Weights of a small mixture-of-experts language model, trained from scratch on English Wikipedia: vocabulary 32768.
Below are experts of layer 5 (counted from 0) of a mixture-of-experts language model. Rows are named router (the router's row for the expert), gate (a neuron's input weights, with its number), up (a neuron's input weights, with its number) and show model dimensions 192-287. Each number is 128 + 24 x the weight over its row's rms, rounded and kept within 0 to 255. Numbers have three digits each.
Before each expert's rows: "mostly gets" lists some tokens that are sent to it at least half of the time. This comes from a sample of Wikipedia text that the model never trained on.

# expert 4
mostly gets: ",", " the", " The", "The", "),", "\","
router:150137131150143096103118137087118088104187115130110103092101137080174130142158151132127160126152104108104083136131107150116184110097156140144119073150153107127139115111133173131115107161087104151131157117114162089149168161122123085158105136101108109117130090112146104125150089187105124153
gate0:150095173158126157102113127117143148108123180158123121147125116123176124154151127105105141119111128161118132121093106141109124133124143066151137136125152128131181091110147108098112144165121143143115160118160143138114127178170129134079090104144160134134116140115146119087132134155101128125
up0:116123112120162124144110163136101141132102131146152132087128107138123126136136150129070108133108123089133120102173135112127143108115151121158093107124153131090155121157100129095095107132134125123146116134129126152175136140135125178153122153144142122146138152088146120115091146132141142133
gate1:142133123151159152138107090098124160115122128157099111111146121145171145174155167145192128117091148160144162133099113115144113111154110120144172142134129110141106135111118106117121107123115161146116135124168150154149138148090143123158119142163128074155152139142120123130107139101100110154
up1:120121113123116154103145112103101143134116130156081144114127107123166117177145149122138111149126155110130138125143122125110093087149128102136143120127160117128114110146108143130143112148105151170126114163122122154134101102105132130104115151179136100141145149141087133136080128117105108167
gate2:126100116133106097136150154116129171134162098121135111145101135137088173135134163139112132158125130102062114139149133154147133148132157114148097128093122123105182127118150118105133106180112133134142136120156131080116122148140110097133143118131123168140139094164150108088156097121152126136
up2:165121149191120167142123091136134118136119152159121124110171131092082116158112146114146129116134117159131149110095108074123186125157096175136108137132118135157135128127114139116121078122141177085133128113094113161135139096123117115115133153117075118111116113118154137103146115104132132126
gate3:126158117112131137095095104084137092125137089103048147084130101111126179086100083149128131154128140146093131094137108124083146097132118141123129152196109127178130133136120109101112117146114117108163113115110133141122138146110106128140110123076133161136138184104108122146145125122139129114
up3:144149146100130120154157097118134125148124142129130105116139190149159118125115139155100151111118124111097153150167134135124140123084141081155156085116122123093163115106106118137100122160113114126164110143137157158173141123139133086129148133108172124135155101098104117156127108130062077121
gate4:109101143120079109107115126125120088107186118178165152133088139103108181143155110122146131190119088084155101117153146147140129108148102097110124108091159109137127107092126103132131118155091183133122169164154130104156143139111151118174090124097111108145115109127149147138105072134161119111
up4:128104148097166100129084101083103095112152137158115106080084148117133173133134138100133130152139121121103122116153118152135116089136108103092096087082138090100081121088114054124104146135116140132090160111124115135121161142109143154132135099141132116151120140119142105126120108128138121139
gate5:153159171155133112084125130148108124113073135129126116120103149099126100113103118158158123132106120118113129161094124111147126095123119124145144118125154124139131088118112094164091195149102146112153112108133146114099112146168130085128103120129117120146103084150131093125105123136134150140
up5:099147091113126134114149113138119136151163162143106158118132131108085153145136109082136108133131159128144149124171122125084103167120137162171174212119133122129143136137142136129109111117139133114111116123122168194120148126127180131108148137083120143142143160138074122123126119151092131145
gate6:132120114125104138116134122127151097089115160130133120116133122109131138127114146149165118136133164145114132093134087156171119143106113122148118138132131142123147113115103116172152135132123087099095160114118122116139126112177140089103113129121099119145146152157150123139123155176146094137
up6:123126115181124155138129123173117104094120114104151148136108128149131125105092164152133102132119152143128118081137116159139118146154130132143107119105140114111112137096073120177140166112126097112094154122125111104173127081166156111108106118093104125162142138161149110128134141132125106137
gate7:107120105092134122112117106140109099107145183157123082120133063133151131161128132164115176124131125125142143113151090158163124094094139138130117134118157105100121119052192122107106136127112168136115107101094190111109128142147114132137156141103110135116135110119139184158162077100169140153
up7:148148142117107134119160178134141141144104113150144149099187156131107099163105145104134097104160143187124111124150130065119128170159150078131144123120097129148140125100119127156201114137119107110103118095168107127141168092120131096130095144208144095147088123107147112123119129167102154157
gate8:075149102127156085130145100127150126109147109157143123134152128158142158119083124105134142106133125143068116109134105075111119119097143113123113087141092103104153110118169159112167101128063142066133135091133164118140140170141107138122131111137138089202175143114125162122125101137145174153
up8:160132182123117161112136153118105147146125135100107112113101117111116141149153143148154058154091114150150127146093143126170148115134097135150155149110110160156139138159117123157126136152155120105145151127169109120091135161152130108124091123140093158095127143143103147143115145135098142071
gate9:110174132155116176069108112126127115131119116173086128136139122132148100083133138163145126093143066161109140142124085152161143139130092159107135119144105080133149132072117141117110160114099117153100100107096139099141134136149076111184107126113143168119139111130113080160156149093103156133
up9:157098116143126089115141130159128108138097170105151141129087165151095150138140133125125142140127120138146119141147117139103141146116154080115114143110144157131121139124093127104129117142161193109147133112129084122110126121148115146099142112151169098133126104117165081101146095113128126158
gate10:095111129125132190099099124094087149172102133115126100165108116102115094080147154115140164156132077092175158124127107082091135128134149104153109099108136121132135117094072112117120104110151107128126101131149157069132116149117130118101159148140114153134169119130122128163147139123099091102
up10:136124086124098100143126136141131145102155124146143115077094113161150154150114137140116128117107130100147143108099177134135145102123134126099163131136150123121107135121139134151159138117149099133062114094105088140111101130154146138146145124136076134135150155120184117105140158142184071134
gate11:140144123141109197141125139125148102100158167104141099154128126115117115122157145139129119139120143107121115101114156150158118153122097129115138103120118122130153114164133163129156142156101160130160111142119137067116104157170088096168159120094084101135152131107136107138147121139130125175
up11:125112129115160115121092130104135107110139109112077117133141117106104155147118099176136134145159105125140170107099105128167088128152128117120138131122124123148147182104163126154124121178084120126148118097139149141137165098134140117109119107150124161113101100126100123099087087130133101072
gate12:113119141061144139139156125152147142121159076160136150129115140096101096146145083095099168119105148134127145120108140160133134105186149071124093143149103130150128132155086130143121129165149063127131102134131147113184113111158169151139117138136102119125088139132145091131119180111149121117
up12:099144107099126126175148157144140159120171108124119135106154140110145112139123093132120151130152142157161112109117168147149127153172130099116108114140085137139144092088144130184095092182149125115141094138141140121209145122127154137154124137150134089145113141113164098145141144132125117107
gate13:083133115134126161154124111113105104138113119150113143113158142127139101117138071105228124117128141120164105120117103120134103110152139149116151114151114112131155168108090119105118123156153156133136113150157171147144091113098147158138136115140130113157151148114107133153127152145131135176
up13:102106115135174097141102116174122126137126120132133138134133109108133149099152117066136103131128113170127167136146106149145130115121106143163129074120131139150154144125099138137161157176153100157152107132166156149106147113130094127150155127128142139105130139169129156118076116108099131159
gate14:138156161102128113113134099119144093105160120098124138065123129146129143127119117135155176099120116126136151119182088068126086162098111150171113126109159171084110118109139165083095097133093149126121140131148145200142114139169137166131095155092106121114094141095092141134184103142136121120
up14:080101103104135120128126099135115097149116160117157151144131175130090144152130118115087125107133116136133125124129155156134137092136139118117132102112136100160142150141171112172124166128125152147148125158160107107135134105133141137109132125149134118131122089151172095091113137106132145150
gate15:106101107170147119132140160112128088153119067111109115137142138163104134108163114125145144119143118130121120125125115154183145114129199143144101136111148151134151144077097141093092134174106092131162109137095105115156113148080098121181148113127144117193091119095042134138109122123105106164
up15:119166155099147120138119094112107177141140153143089147115093092126113121126107133099085097118078125152138159135154137117060159137097097114104094095153107133098125084169161118165136096118120126087117115120147124148096141110149133102086114108132157113104170132125137125122150140131134149152
gate16:126137132147123162119151140115132119177087135148112151134103115112136172135144124162122124112103153122088130089047171097127166169164129135130183108132142129139155147145125165105139143124130132176109136130145086113129119144126130145110113158166119093104092110142154091143108179088141121129
up16:102117137150088146098089105098150134120128105094087152121084151119167126146118072155130127098158115106110128112157153138136142176155136171096144168123152127100121136097084084093153141088119136095114157151076107137149111093118128118150164149132101137137098094109140070177158168128137098141
gate17:120119149141156110104151138116174108133081148144099127129135135113142118102166127114145116151119114145133146122127138147116095118089089107152108116137119116091158150094104158123147132168147133134156096152078174101161139140152125125120128184094113168097105151107131156104098110168137067137
up17:099120097137119098169130124103096149152146134126118127140127092120102151158148151128124164059128160154113127120153112182142099139168143151100095150118131121153115150105098109140163187132141124136133131132117144153141137124093101110159134117116096116135149080169141094107163101110100140154
gate18:135129108136164137105181147154103094132088151140125103136100110148137139115137078129142165172135168144116087155162101128107141182089110109144116177136120140111127116106144157137132117141072139124121154092110147151135153120151132090135136116133162136169159117148174134150187133132102165092
up18:139157117194147117104148164128063073165123136130115165167128147098126109096100092150113108135114149207139157137138146115087153157147157147120155109135123116138104063087135112128122175103144107126097129109146105127120160123122151094120107121148132163148122129129093126164141149105107134126
gate19:117101140107108175117136107093121136151144170151108119090153126114105098112133138100115160106141112132104126130101112118089131113137128138126098147145129132150134145128136117124114138113174157144116112162084125116117120146151155096114165108069153110109112099124129099136167098122148123103
up19:127154080154158128116113089110175143098165126143145103122125099126121152123124097158101082144110154130127139154150127120085116161108120143126184146170146175056094118147115072106175143129122143115103102121128104155107128117138115141171118117119099140132117160137120120125150131113151150149
gate20:110133144100114121087095117130069102106156109151111129114116118083155157157108115179130142116170137131098127106134137108162138106114127120130100132135128103115109082084103120130108171137102166148123080124126132098142087158180103121108112147124153118085095123123105137138120113111139137111
up20:149124136155135159162139149153171114131105116106126143135132103146138106102128149107107123122125156131101140149090097148125137123142148127102137129122168172126201129160120154135115101153161069136124120141107111086123114137093089134108094126096103157147172093151112125113115113137138134205
gate21:124149104116094136095112155180134104123140144114152133158152081108141130126080095093148166144126136114116146184118146159157120123118108142163143153132160116124176124111077174123109174155119137146150109128150157106165136171166075129114114137088140105121110092123115153128093134107145110149
up21:058118135113186110149132094130071119112115145106070131126121151124127112142143125158142113141131091087124158078106138089084140149070131142084119132130132150090113137132138082141132162127158125116151115140121117118124116088124121163143138131141074152157146134142172089103136108133080143150
gate22:131139150117109147137123163095145166133121142120131147091132138124163106139131146099141111157103115146133096164118134133126151147134131125162132100142158156132147110120103119104151157142124139146136113109129101233104134130155096149166073089111097111095156147155138140092158140120152128129
up22:110179126083133134129097139145151105138130137120128129110123149112119150088070125145099104132112135123140100164149148103128137151152114117121136115107147112134183109141192167127126125141121132143151131112146127126116118120130125155113090068113124116142138101128138133105182135130127103121
gate23:142170134135140122124124122097112103108138133161146126150108110127130106119121136124164135126100095136114122113123103145120139161126132158122138153101125080125182114134176126093115108144125109166119096113167159092143132188104133131129130127119151142176178129131135127109118162164110150117
up23:145132145147104129129121141124089122102137169136146092145138165122121110089121148098116148159108111122099090165117114136140097155098129152125149177118111113156132115101140078152145123138115093190144153101124110085160131096102155161134105119135177159087115063144129132104124155073119112178
gate24:119125164086105140110125122106164112132140165155121164147136106119134094140088143073127123113162114143110119138138129122133123105109100086136106094148130141138138086117126136091094114116122085171121084145124152134121141136116096091198117110106143076111125116114094147139113111117137125154
up24:138147109103136112085100100124062138124079186148170153144098130118123127147136108154116093108137139175144135134067131092162148129121135154120115176142134129147119132137100107146117107100134169108144111116100124153117135052172154129150117159180113150142110094122119126159213122131115163104
gate25:170134130134117108133149144170158117104121134096110149088088136130151145113166165087137109127158132111088087091114092106114139100103092131142120131112145179107141108137127090139106121130142146137099121137089130126141090135122148128113081121104186158149116094125131133102126102145132098134
up25:095142107105122135126236123111152148125126155154152091082138153140150120111117099147119149165108143161171113142127134149091136187150131133115139097112140131139123101121165114115116129108159146139153141135071170197085104113123108142121108154133109129140120098142120139126124128101117113124
gate26:129156094143149144142133114130110164129148145082152101165171113135124112106144118120113113112105098159149131104154131147149129134092102095142132117157097106143148104113118143135089126114174170125146125104168135122140105135140086138144135106142113133137123124132148143104135121123165152190
up26:141096119116111153137103146149187099151129139139143100176162120112132117098142122110129171145112127119166115171116126107147129114146105134153150082157123074184118130117139113130138130133162158144122111128145154121137154156127142173149093114119152144136102143075109130125116145122120135110
gate27:123142094143141146117118126106118141157141105123112141119137103127155124136124101098139144155164090180140154137119100078172124116149131176174118116168113140106128141091134133115121138124124128171117120122100139198134120143096130111135123108128120084131105177165131128167123147136124139154
up27:137129142087146152149093124177139152094078147132136100096117145131151136132132180118136089114098168095106116131177137192154147142131133101125146129114129093096130111116153131162136133142116132119145101101116129099142136093149114185105116129135121144138128138110104128110092113137148134114
gate28:152125134162132153118165128154124108112077119118183148131083172113147124129182150132117157130111085120118136105129116129146145115113153124140117153152120123094154110125122152148134142137090113100105132146147117118164130137124138135190090155116120142099097127109120130121073102155092145151
up28:138130102125150108140095141099103133103121116120081096100144118135110135156119096146144127132115105131143133155173157134136122144120103152127142174079092103149091087120159115088117121115116101133168068094142086132137157138179112100112093129098136086149206137175121171105150103108134123136
gate29:178137128150128131155122126123195079106147147112104139144114092142108112116153149117151134119107117095136163101093139120155115129151111150142132140113165126136100143102108150124137086134137160122112097114130127117134142158129086131159131169133133117109135130168143089096125100118136130156
up29:069176185106139165124131105102103132155089122142113121108120154105082081171150165154126175137148145139134148100137128154082125117147131066129094132087156164108139130122157126163137125137135136158069128158098172093141152093133149093084150105124119100149179139103094098124101117127173082110
gate30:120116127133125124122138111138173100151156108121155128131120140126128128104162114105109129159161110183119127142129102132158155129100123104183135092180135096124151100112102174080100129120093102148130146184126092142114131155138085090134130115114087123078116133130131132122105124121133115122
up30:128129121134133129132124098124116121109085148142108165123132095161113139132119139105131155135111172080123116121092126105085081160117092120103100133113122153123115168139129108160154133124155161080117109059146146147133129101143191144132135163103151157155150099134149143146123108076164128152
gate31:100125141112081105123144088139160173084102129120108123138112097122109103158139122097120149085166102136130170113130132148150150126145102121122092133116159141127138134112120097114135162171107119151128082149127148123086168137109136065106158114156130146125175105116114121132139107119134157160
up31:103151122110134120128134104143109141133169127166089105110156145136152086093140108131170092151108155129133109113123106122110140128111139150142100131090144141112128176143101149142116123106121122122104109130125125129172103127194124133130094137110129137133099162162151129069109133112107110154

# expert 17
mostly gets: "ton", "ley", "son", "ai", "ada", "ino"
router:172151158087161110133082130148119116156118152098119125149117125124118088128130129129158116154146157127105161139144102139137125128181147107131142109132146118131153122143142166146130151178142132139154132105127153128132174122116167137118135147101122093119119115120140158129132101136108091177
gate0:115150147157128129158140141139117141104140096084124169142129123131023127121114090167152046145128144148151174118099104122147126119112103189133109147113121113120147107113135095083085133120112134158176138156088132116155150151136112107143132152075154105104131124079153067147099147154112092090
up0:151149109112163135168152084161128091178160127123127113161111164143177160145165115156158112120134134134162139146133150132120113121115127139116129120137118154137137133157129130088162132143149167124133132109106102105094121132110100129105151129121141109135086153108123162149099096139105158125
gate1:157125159156165130153128143139112088138135146115140131132153125143167161090149133124118130138122086131140101112144114119128139115129112113098176182152133095126164114105139112129140131100147138090141137134155147117120124157097084114141114134156119136155127146081100110117127165127133117114
up1:162092104147113115138140133151196144116135160154155152126128140102137145154169161127120115116152094133104136118137134098090125091103142139110110139122102091105147106106155089132121145149130146062098087152118161128114135148152146122085096121149127141135154119162106119105151149121098154122
gate2:141140166086098166165106169129097133126120108144155123165152103127138160130139152123149107175133098142146103079133099096100123107138126130108117154112120123132123106077115166155093096131089112101112143136137102090091109132118140125128112177127147141123150175175109116166151119119154131146
up2:143146163084159144119121116119150120143131112082128121157108136128066112103098086100141064107119140137150132116100125125130122146160138122142101155109100137145146119142109130115118134159140138121123151118150129147118090159088119142109147139086099140092142129156167114141128128094111175145
gate3:127146137136107149112112126142094100128077130129126155132121114105139148123143133153120076166158159134148062117137116148146170104133116173166123111149135136137120084112143109137164200125115135153160145140119097123073143112127114125163124114116134142072128120127118097099164092146111114136
up3:134103113124144163163130160141121086105150152103143105154139131142128097151118104139089143130139115127126140121112128139102106138134131131138159098139115123124109129121114119094137142120148125104128120104121124130123108136103093139126105124132109149093120145154120125116129162098114119144
gate4:130146147122128116125114106155103112097146118151098122100116136109155114093121107145139125159098108134105164135130141117123090164149096152130136113108121142125122069156128152138128141161112105149161187133095148112116099111147081139156126128117132099100078099137128133126115132123149170116
up4:144147169104136106130084143161146108121183120089159165099113111141108103097124080140102125136117128136117152176132134135137113171116103150098121106112101113140155072116116131093101121159128109131157163142139127073108126146090127122120134122140157157171141097097126090120115108167124140088
gate5:077136136122124145110117152139128125081113124118140156139169117154127135112131128111149121137143158109170118154101113104161143132112139150129137111145174156140132105143098135085134151147153146092138080142138109143171100078128112164154089149127169162117124124125168114137114101103135144130
up5:158147092176155099176135113111096145183107101121117131170074133120098125109109138114167136113131132141150099151090145119114124103185175143102095153099098100117139147107138122142113170110139126108118150098154119090142124149146134088104161169127153158123177161103107133141145093146124153178
gate6:133114158153110158154102154115061118157154161076149085150135154147174155142129119159120105120142121148107136061096139106136122153097150147143130152121122113126153133131161102155087085189154129146132124131115134097115119127095170139147099098120178121124118122118103118121138118122137119138
up6:140117152160104169144137156141135150116127116092112111142146163151157137118130099139079093134123142148116081142094142144094148149139161119137139138169105171130142177098135117098161116198124118098096141104153170140106141098121164084157151123087150118102130126089139097116157174145144084127
gate7:095101126073138168142155151115123137133108099114098158080139134124120127142108127105146177130149150118120170112099082085106113163159125121096126141146137128120145156108133156126175140126139135135125110114128124106208149147115121136130146121139117138146128154144163094124172123112150156139
up7:172130092141172122150133150127144060149128149116108132167121165105130097149140137138136073113119107116130107168123138108144148105133143121144150121124140137108089126164185139125157132104121113108160128130136149115123108113140169094124139158111131134101138158129091155144139102113155087117
gate8:112122126126141126149124124136097127126136134108122135139099141132116146142118146130108154106112152090142136096113093151088094098111149108136163134119149134156152139175106142159113165132150083108079115144127138146172130104142100160111104104142133123168118102166152125148101116131148146156
up8:086125091136082100159135140137140171124075136142138177134131128122130095100120161151116212125138145169103158160174144126151141103086108113080098134129131156146121100090120113111137132132124105133131122142082130133127153111119069114113122126116121102122156126120129123120137160073133145092
gate9:117121116126101148141166148158117149143152071125140152109123136091113144109127115147127101161121120097132097121139163147129170151144131124159135117150140118201115102135128156101107119084060198118107104162114105117118106096156099108123109123150155140103089150146094132112104087150139126082
up9:102081125140118143137115127115145112138151129137131134144118167126067106133152119172091116117157135111160119127086165127166116094129161117111176194103125178125158130125171145123154131107110151088135154092155117108179125134104136131095148134143100140136143106123114144137158088126129098125
gate10:132139164091137146140111132133079141134161119142106159169152124174123100097146152159166155168127118105098122146139083129084147114124117097110114134087096150118136085129115128076129098145155083123102137133109137128122141149164188102118159112111147114141146123114162160127119120119144108174
up10:133129112138155079114128123084153123169110149129101131096129150126182118134131126139139156133147128152075122117155138132157113143091147138150134160133132141172141133093140097154114119158119189133095124113121099135137140097094111142109132107155167160139168123145108166135137102141116120150
gate11:085135142176139144138112078133097083117148127183134096086133121111122128128147170092173138071126155149121110153161061149154089147114216104146136144125130082161122102110155153099127130153128091076112146167103170108149144089141147147125142143135101135131144167163083130143171134136075103112
up11:110121127136082157155090164113130104157130161156144146135084124122134076135144107100092138136079146146108144126094115120115160159126141139131142193120116118105112158164139136104128092114103120115155135109122127111113094137091135144130141114155119135107121172096118139105070187132158121095
gate12:164134136136100101134092102142124104110142125142144080147083140144133118133118090126148106187148145127117138101108147125157144104086157134089184091142132091131147124130104129141169123114108138137163097148118093124135087128132164154106137115107090166166090148123084128088113141104152116160
up12:119100099122138095125144103112091158091150160126073099157084120103133122100080106128136162104130136121128108154153129108116116151067153144144144100153130132132145139108108094111138106176101122089105127113127094156124122153118125119100093143123124100116166148112075104161126131116139178145
gate13:119123145077168137151097139134131153133115146144116125122108112104127141139091158151128148135136160184106139090083110115146121146143147109118140099140105129109154146096108132131162169122158103118155079127142153117131169139173157124139079094129161080083152109112089120122152162154128143150
up13:118154120118127124081151096104112176106088163126137131127094099135144117161146122126183157143173097125112123142115105106106138107127126161119134146094158080149077100127066152109127144138096070120125107176115134133185149137115157115136152123128122163123135161120155130145141115104156130129
gate14:126133088153112147148127098147114110115125135074101141142134122109173136106127158154146148107190093173118163129145108103149099121084149115112079143120110138133169126109139153100131129102126115112084155125091139119132135163119088143103131154155120165165139114143116073115126095125134102126
up14:080108177110114129101154160124135111116150134142153146161130080134132161123125131144109131126110110130111085137129140153100168138146116108098126094137127121124109107136116119154144153132110121154154159107119123135161101096153131108113147115105137149098123131105066134108127106128098172142
gate15:120127141139156128131121159137108146098153110137159133133157153104113156101133091147116109118144142123166153088131136124135123115123090145127146124118126099162153117118146171148124131137137140134140134143168133098137105123135114105113126141142157128143153112169110125096182127125144145102
up15:125127142110146129149120112105125152079139132156106142124134136111136090135144089152132129159130182107026158101094071165145121151154121130178098145093116117116123118116125136107163092136094144084174116106147149152100100133133095146122137128150146109141134114158155165107163117133131129109
gate16:121128132115159113144095160143084096132163134179135103161134139110113143116145073176104096154115148094170122133140163148160093149144108115136147170122092124100125100128103100151153077124140092116148123099117126125147165132109095144115129131157103149161091148133140134130171075146134124146
up16:131101145159142116131122160132096148125160160146093129149124149112123137125158052153116061150108094118137127148150178132128133147139153130143131159116128161152097117091079131131118090123121140127150132136134128130126177108169127130154104136152119148128114086172132100124102153142149128151
gate17:151116174114117161174148172121114098116128101162125098109156113185137133099148124084129153119131114107122127153115159129108117092130092116160126141141119131154132140128131141099135136152160126118133090136127148145151099130134086121145134094111091152089097160121137123132176177079147146111
up17:164144128144169150160115088141124140133122095160108116153102120167134143105123109113143117140192135123071159146108162133123143135173158128106156120132113076127094160137126137114080186108192146132145106156122105186155128138140147154126112099126151155118114129156142087126118105155122087132
gate18:137154113130142099171132102131117095132144132135131115129109101129149179124140101138152132150142168104093158153152121132135093186132124115091099193117101134116163109088117142121126171129116129142135126145106099091158106120152136110150160122142130136114093157108096093154156110131137126147
up18:146163125123140149104107134143118131142152131161175136131109086154129172134129117121108135109059135070149143111137138145133098062154102126129156125164115120141171106099115125140157165126114172150125117112168080142109076133109079114101129130139146120113143114151106166104126134170086163156
gate19:163141136158138148185083163179134122124145086157136128117131111117101096128118082128120140171128133127179166128103108119131152109140149126132098150111130108133111103132159143151136138117106139126143109147115133122138108090111102159165113168107122164162128119115129109148143123138131090120
up19:115179119133108120109159092077138166160127136181140146134118106172119130126122170122116134113117116146118118121132128126096138068089125117095136119164144156105113140121108118094095103151105194117116131138108111132134172130117082105140149120115112116095131122146148152124122177086119168127
gate20:151173119123163130168160180138162131161124133146119145154176078109121130133167128128146127159093130119131134146142114139144121117123107139190123130091105127146111132130132113156153134143115145161193106128169152171109116096129138153116133155098100147136107151109119123106144128097125141107
up20:137135096146121137151110153149121154127105117136094078074130140129184149118139132091100145125134181089143095133141150112148127148127119126154125112117077136125164143131128146135145128171138135181141109161117124138126123111176129102116149126121137118126122133131110148125145122119149151142
gate21:097144082108131123137127115119093108132114154132120118111113095165175104152169105107143149104160146117122168104116107129106147124134126108098136158132172143109122097125134101169164126094117136121182162152126147129108115153168111105097158091103127093170152223118127145136126142122136101184
up21:133159167147123095137186104114097166129153127145124119132154150105160154172137100121110130134133143144106126126164142122140095156118095119151108136113164110136156151115179088131128083149108115167133157176137148129140124104125125093137160085183108113121104148108111151119111172100106139135
gate22:153140122117150102122188168114088124144100121153152116142156118167154137112143124146132112110131116164137123093126113118111129157148121051161144110164150100166175185119140121105132138145160106190115159091109137122113119137075158106182107121137136111114135148161119138113113110151132106131
up22:129116139113135138081192124126111149116158141128124103106142102167133144148107101141203131116138105153104115107126086131122106071148096101143137142136122129162167161115146171124124102139161108184099142144132155091097095152095175104168099102154177119140103147124172149085085130113142100160
gate23:120113161156129128155088139118115132155149146118137107149121096157122130122164136145134123098145148123151148141128129099145125124168162095124105170096126148087146166107093108118101102098136162120100127153131121134095134123130137133140163145120125154120118157119079183124153137135173106117
up23:141122120089156114113114150149098128120089146117119131136127129154156147099104148175160116118136141132162122133152116111116131153151149126066137130094115145124130079112159129118148117119119171135118159122107113141122137154153103143094157105113115144134157126158083157159132112200099121134
gate24:146129156170138090155132144083125063129143111119111146125120116144089143141106134134125105151149151156142164152146135086153123112135140104136096098133143125141161098138119117108093104157119158121096091117136121117147166138106097152136132140135135134162129132079095172125125102106111144183
up24:107142098120149098096148164076096106114153136123136146130159088095108110138148147138115095139099139120122115161113136092115102109143158114148118126131083092128127129108101133101105136156151161207119161137146160162104162144097103150135151135126092127106123140133117136138104148142127134125
gate25:131129159145102102107118115141135121087095161103170150138176136163053159108134102116164097095131123097114173173091126116156142147168123154143139134120112132153159123079118113145165086139114143147134100108144076120111107111155118131121116137131124142181127128084131148095158132167102108120
up25:113144139104084063123124126153129135095136162069178124127137188161086147134124117128129109117175094163116173097120141111128179123143086133098103098120106123122126111114097107125102122140154107138133120123089105119142152073132136113116105119098154162161172140111103147102129140122155108113
gate26:156151186122140118114166135144144116086177097125122121124149104116186159147115138133193125085142165118129131081154145175138151167107080128134120134115122118075112100115155152071129142127120126131142145159166136131139148093121107152151120149143133134123075115127157149108162106148092133101
up26:093093102165125107138136120144131102126082111094174110132138111120114153116121123143128172088123088159124149182095105124127157107089168120116124128130106080136147152127094118137144115121157108108112089119130082140119107117138116105099117125150152128109139147111156101148100157130122140138
gate27:140121165103134122169126138160108134104163126143066138132164166125137125152112113114134114130111166180153142102171156122107150074139106126114114112162135114123122116064146171163126107152124157107161136109166136110124166090093138133114089101100144119140117130180119113127159107135102106077
up27:153126082111151132095156123157083142147104135153151115130132099084130174133133114139142129124109110149136195134131109132136107157130106132141110139119132136142134129124078136124139113131086106120110128127157092124132106148121156083178157158109157089115183129154114146143107105108151128133
gate28:137211151156138137189123115118133107150116171151107140130087138151087124129106122091155136128135119124104120105133115140120119115140126169133130174126109122120130148104060159115140129124161126120172099158138157105132129078139103115132139134104117106159134156118152087126127178095126106128
up28:122177147086117135172127112146126171158130112121173129061087124137083140143132103124138136115118097120161163133122065119137166119104116143139109131137128124124107118086102107113117095120119133147118128142110117175111139084153143173121139125118093097175108150132138096132140120142163079076
gate29:116089116158142084153180106132105116134141076109110138075160120116115165127177121131139122112140113182107162091144168135124126101137124125148090169112125148152143157142160135155093122178146109167118102158156117102118156151117112119119116136120140109139103175101118166079162106156119124104
up29:129145120203165126143159135128133133108104105094134136149106109120127155150150154105134114123138123137133092140134137153150145144115137091116127163129081129126142144140134173123125125118122055126124127154132121120134090118113156162162136148138131131120198179146120144141145121098132138146
gate30:138149102123109082123144134136136094152118137102161047137116148096118112103121104152194126144130130125162136159100109076126139106130089100137109159151095122122147150138113128097128171151139109108150146131159155100160163099148167170176127140194103091171140152112116118137171122095139128131
up30:109135118164101096060146088157171153105111136119155081163087146116084102154128143160136153117125128128116154135149111081138102151127116121139083127161120187143156100145089141137117135143107108123152115109129137140138070088142123127094110165153153125129137136118148120128160116086096134151
gate31:160138148105163092100109125120166037117134149134105130097171135154111127133132152105118179120117149129081134118157139074116150138160104151116120110170114129156121137128118148125113147105129063137184116135194077142150120181155147181130135094120120141115134145160107147123153092134108156102
up31:096151100128118146125154152117088157148133168114130101137111149129145113108060099082105154108143124104123085121147100097131123114144108122113133102137110155112154107107098130095123137113123155130149141110076120093103160141144111095151146147138119094180147102135134092125128088160133140124